Weights of a small mixture-of-experts language model, trained from scratch on English Wikipedia.
Training: a variant of Muon for the experts, 907M tokens, 9367 steps.
Below are experts of layer 2 (counted from 0) of a mixture-of-experts language model. Rows are named gate (a neuron's input weights, with its number), up (a neuron's input weights, with its number), down (a neuron's output weights, with its number) and show model dimensions 0-191. Each number is 128 + 32 x the weight over its row's rms, rounded and kept within 0 to 255. Numbers have three digits each.
Before each expert's rows: a language model's description of what the expert responds to. This comes from a sample of Wikipedia text that the model never trained on.

# expert 15
Description: Name-internal er/y pieces. Pieces like er, y, ey, ier, ry inside proper names and surnames, often in lists or tables: Meersbrook, Peerce, Lloyd, Neary, Y.
gate0:125142203157127221100105058139129171127087134132131145126153110101123139207128128154112133136131171048177121141117100146121115122095142216121135122207126064105118128147188140156133146155139215128106141132154115178141052137157108138128127126138136155127128133093135115133130120139123127117118150074143171117131132125203117192128114131106128178064127127120106126155089130187139120121125108133090176143108087118168128178141128129183085064119129197153115119080113165127134147124121098148122105127143105143126073117118101125096178124110192092191169236117136070134069113129103094136
up0:145128125089151126131147131144138119140160111143105131096120169164070179133087108130068109172129186095120130111086133183132129101114110137163146143130129139172115144141109128033041109131096121095098051152053138094148177131100136128125128085196141127098128148048129109135175086063129127130117141139150117141122102120130116026127141085126116131128131130045149128067180136166119129145105168127123137142100086148136146120138136100131160158135106009131125122128088128108193167097118130166061126127128123146128144118127067134130041123126140133129125120136149240136139148090133108156
down0:126129105125163110165058097152130204127143206134199118104126134135111097207104126185116154188087169135127142090131167173126074053143126138165085145118071124122169128147121136112127089120149177126126112155129123074127134139139147100124145081132129109069145137179139162214122135103185142122171130121199174110145127074084161138147115097095150059208141121128175124117148139065135132089129135106163118130121134133129137131133168073121114138125123139083121047162116132104134119121136125152136142129196129118155144145116155183114154158195123146101102113154177113174093163119029102133

# expert 43
Description: Pieces after c/p. Short vowel-led pieces like u, in, ig, um that follow c or p inside a word, as in Cigarettes, Ecuador, circumcision.
gate1:101128097109251130090161124123106145155135131113148124142126160130109112124106132152176087133128044121131172164058092094159164137135123162128151145115153071153130137182171130113059167106135114124133104146127155140141212104091135098142206176128126193136104143160128138122130132127134103142130136120128134175078173129118134050146093147108147087135152134048171195128103126137129073191126130127131135122122117102124094243105123128128126190154134090209141126142072206091153168136139115138153080133129117139163183088125069122136151129128127119134125124148150176129113148103113121172
up1:223068121166114138188107110139129161132134125200107126113136140142114101151146128156151090125181128102143114194203121165190145154131129096151098120123139121117165128106109208040123133174127112118063133088161122182135088139160128098132149089131158178074123133205101131060209125101138129104121174091140125126142114167108050136177106120132151108130128130174116190076116129120141074128134115087094116156150100147121127076148145051104171165131146115114043107152113121115117113108112127055127128116110125128124126135122101147154122129144095144095119061089157065139113183101129140134
down1:104088107118130127096102096138139145136121205125180104126132066102104120045126186192158137147122131130082138142126107182152109138122116155195126132120143121145093129110129069024182119133134152074145140173204111127110123102127082139153118155084129042121094086129108149140068148137217136098139157123087051148118097129134064123147114127102109145167125110141094064144147067108122126080190157128145115105133134116116130117142131107114123123168100151127129168091128151133125149095201140126114114122118080168114131147123079127191123127085185106125080137181042134141134096074130136160

# expert 14
Description: Infobox and list punctuation. Colons, line breaks, parentheses and dashes in list-style infoboxes and article headers, as in "Education:", "American politician (" and dash-started list items.
gate1:094122163123123138125143132143123122120155133167130113169131113110067153098131127126126124131125130141130135127128183096096145136160083096131121139083190122082140121171139138005132177100025093142112118132112123178142013123104107158186126117154089255129138133125146128085190150126136125062141139106073033093132117143067133107175129214128136154124120145122163128125146126132115170135127152140120117102170178138139172141088102125146123079135137116069126104166129124164132117130139130163075123196110127129170182128136159103117126129118133129131084071121168085168132127159124126097
up1:161127148139111111096124164214142132122138090125036149140133119169137115130190183128128128111116115126149126156094136115137137053119027118140186116130118135136167057152100103119122116092073145176111147125118128192200116128129102128150113121128137144128144130190128128091127149138105128154142129153137128144167056115107124092107138205141123131159086137131114084155129125132119122109154184134029135127155154130191088163114128123137128123182099108119036201236077118118157188107131176159121129157130130127140162097159158168155092155126125110128153094139190067133148148108117135144
down1:152121135107215061111098128178160156138143124142127082157081128090139161118163206135121129125123142120154132132102171121099169138089129151122187123140124127150130117142127134124187117091124115122059164069134129179127124115107111120237172187159098138124176059108128103122054228116115137097137137129064117139153131116142133100085122139137090171129129125108138125206131125086140106114114052104138153080088131080226139121184151114196128113139123136131096181136127119148159142125160161095132116177113153123144166032145144133103139143169077127129144124127126103126125125137146130070

# expert 42
Description: Prepositions. Prepositions and linking words after verbs or nouns, such as of, to, for, by, from, through, against, despite.
gate2:148120151169137107140137127143113120132133131048142144131157124123128146114088167196130144205126134137126119136152155143048083062120062125121117129112108099127132210141176091103111142126105137148127115116128121129049133119159112121012129127127126137131154129147119150088118128176120113129137115102122129161176113128134110180113132198151187097112102030124096132194176126097130131123134125125141128107078123101116130123129121126120166116120129165077139199177114113126145168133116203093089154146146131125133053128117143119121116159115025195184156126130128176226138083125158156151
up2:128102128090130078165131107139133071165121138123131091132111138098138058161125177083156159130121150117130113149056070130124118110079168163107135074119161151123162127128133170128112138100149146121138106194144177143141136000147124081125191061113120196097112125102102120173095093067126143163187148148127109071143135111128117124141131136106115154114124125065101115074123128120122161120119117150171193051095111135082144052128139106125072125150108128129132120122128109127115092117109125124122099145103153112031199127074081143122126174075132124141135109104093200090127099111123128158
down2:162190136122116130145164125127128109127143115162112164157124128129118134173135161113192113228119121111115133116111097170131122102105126090127113142137123134148120182156107115101133158124125137108127191155110115075124083122104123183097134178112152129114150137087127113163144101069135142152135144128203099129120164141120147121091145123130141104142101134136126255093092117144125071082153103185112129128123141144133138124169153128155126130111118156102079035150069051086145169129157162138088073134178174106105217102114126152116123170182058130084140049125132108161105169095133109131

# expert 11
Description: Infobox field colons. Colons after field names in infoboxes and taxonomy lists (District:, Order:, Coordinates:), plus slashes, bullets and checkmarks in tables.
gate1:162158035146089161115124113127111120144170126131095156046138108102182119108142075134130137066105084132132145075136125139145047106128112149111215111157073132113080131219135131134144074110137105049089059096103129175128009140121125116178149131090130126134129145144131110101169158139113176139167175117100147163090111084132105136124139142127105101166126080135099132171115175117072088147117160069113134118136123126066137127044118131126166114124118115124121141120127152220130137112138112162138132132087172178081125135128074123122131161133147101118097110131128143180134156105121115083
up1:118121150108099008145163130153134064141132126120137102123131091218078128134149127068133131106123150152055141147149124161125122087122122127136138109055140110127104120149042135174143188130149068105128129120151126157106127127118134183143100149115063115127095144122133124128108114147115122156118170153127123110118119119181174130122108128133151160129146111125100129143134129129147211120109102196175135128078162130184216132143137110076086172118127138124145115142132134209127137139157143138127121135119160067131122116112125122131163114138121127042145145205187182075229134064134062128
down1:216078098104091129152136126107126107124116154142124120121157103153125062172145139089052131128148134151127101128146113060137103164107081176132127123169113124139195147134171142104088090050130133190128131202131134128069099139143150177156128095135149130130206129165138116124119128004129128110096199185107133168121185115131098126113171151157148129127201134099131118131106167115122141129156105178129153142083151115124116090163119062096096122153063170142137147066080124149159142130098153115140121133121129071153159151118110178101126135169114106151197079143145104129126164069119174149

# expert 20
Description: Taxonomy and infobox fields. Colons and field names in structured infoboxes, especially species taxonomy (Kingdom:, Class, Genus), place data (Time zone, DST) and Successor:.
gate1:168143093143115165127143128104201106163050153171087108119076080111134115130183136118128122139141119055091109091207102113125131135156127164106084033144132142102074163184171099165122142151127080037124122103094144087109178165210133132155147087155135128103106117203141164156126125131116138123115161138120125098152101126145133102124121129100147126142123106192093117127198137087088130177126125129125101123132101143167079149125081136122144192156091103116154113115216119140075123155068153162096132102135073113181134150032143128130140144128157103178132130114103117142084153106108130110
up1:080116119177081129148138094000097065127137117131149162041193124140105070111155188131116126120121148172112129140192140123112144163132099118111148204128160090183178126122009187138180103168124182127128165093134148133065170128098154077136156173129127125133102160127128144097128113130029114140156104150142067118110114153091098124125119096132138113175128124127163156129144139125127115115152099077150144128125098127131126101078128138122117147154108165075086116134128126119128105143086133131047125161142126119148126103121132098154104173119120133177133173109115102124087131129152082104
down1:109158126148163113098138208118255099125140105134134232146117170109139128204139150114133152153166135109165098156133115100104149173135131129145126158175121127080154134131122122123021168141108137139119141127128126180119079105101178086162177137117143128045106142180118160052125145143102139138113124127126131129187057120144057122131134111118105169169128093105126132081087148107135149176159128115130143183112135136149137047136136167129132153128124174123124127145110108109103116077087077149140158072137128089127142204127139168111077048126143124189092112140107134129125132105148139140

# expert 47
Description: Common prepositions. Prepositions like of, in, to, for, by, with after nouns or verbs, as in "Secretary of State", "demolished in 1987".
gate1:118130162138157085111166154128030081124186078135114129128115123092133105177209180126109123175158049132083157127128125122132139129105129128116153136116096131136147088135175135102164121109131115143127120130113132138114151113193084116131100138137121129121144135121001061131121140128142126132066126144135095101113131131128118138131132160098129077182137095140137112058099125145123146059205151075076196048127099074124140051153095141117101139100125111090085179165105111140131148128099151101115141156075175169129136133164171095149113066136128129134156106149222125128090088142115115165
up1:120142121187107088132106088058192146092138179071105121127087130127085114112065153133089136156104185223144126117100133093125122149133144132162134168161071117128146105072133129138116123095101128106155105128129132124141138109073204131112038121080148127160075113182162143076101042149149133160120095099128128242124090158151123151089108128123123108135114141137151097196119109085155108124122117129094123137097131097093145132123119124139129130146157241130132117102127138097126137129135121129136097125155014126200136184091129157142112101114161132131149143110129146137177106069125120128
down1:128122129126178089128064122121130153125193122126128123126098134141102134134146134095133124127051092094205165128121135175083124143163119119142131130128128121140216148070127180117120140123129219098121141179092128130128072139056138134174136100114154182130107136122122129134232131122114018113153133132176156132129134129128128144123114164105128135160143123136135189071179078150134118141120123143132087136174106140073147162116119126117130036188108131132145127145055134130108116112169152073132048131185128106127124086113138136074131153129137066135161124132086029129096153129169150134

# expert 9
Description: Suffix er/ing. Word-final suffix pieces like er, ers, ing, ed, or ending a word before punctuation: Esoteric, Observer, criteria, Challenging, considered.
gate0:186139108058133182104164158136104097131128161118143141158125172114130134255113046127118120024090086136134143133083073165111115141108126137138136133133121142118122015164138127133131134128119112139103097126118130177094134131118138098168117141185124091196167160144196128129126129121176124125147134137128123068124155127255116122142080121151153112081141148123149132130177147132150073112189139121112127120167159156154113137037172101080140178121119146123157102142134128131093130081156138111136142138100174129119152125098120138164102128128118138107155126160128100121108183179118169154
up0:107185118108126130153099221107139140115065129121141127141088106161140255088174089133125115151095131132081092147116098122156121126129087088138123130160128127116131116107068158146124129108125159131128164133141149125122109107172087099122125078128108008154157073165080109125093120143105117111119060077119152133122142139114092170133086206147146094115120223136128164147154131091108161122131131140112098067115133160099150128107017169152139129154132143101142087139142106137124057163144116121200088139145125129131117132136132135130144130072101138135126124132138120108152159138130147047
down0:130198118123137139156068119142184128144108153169169075108104112127139142162117094159188117115030100132129132179142162130083106112121084150130116175165194117148160155071122157124035094134123116183122123099118132128129168128197120082109168048117121130126081191109152124135141131103135145149132154127132144039134084136046117163142099108114109084132123127134107144112127129125176071123137121124120121141140131156126132191142113148161101165112132178122076195125178073098087124121104100178084130122057133142145141129137172100095083124122133103117163068161135091123151100171196074121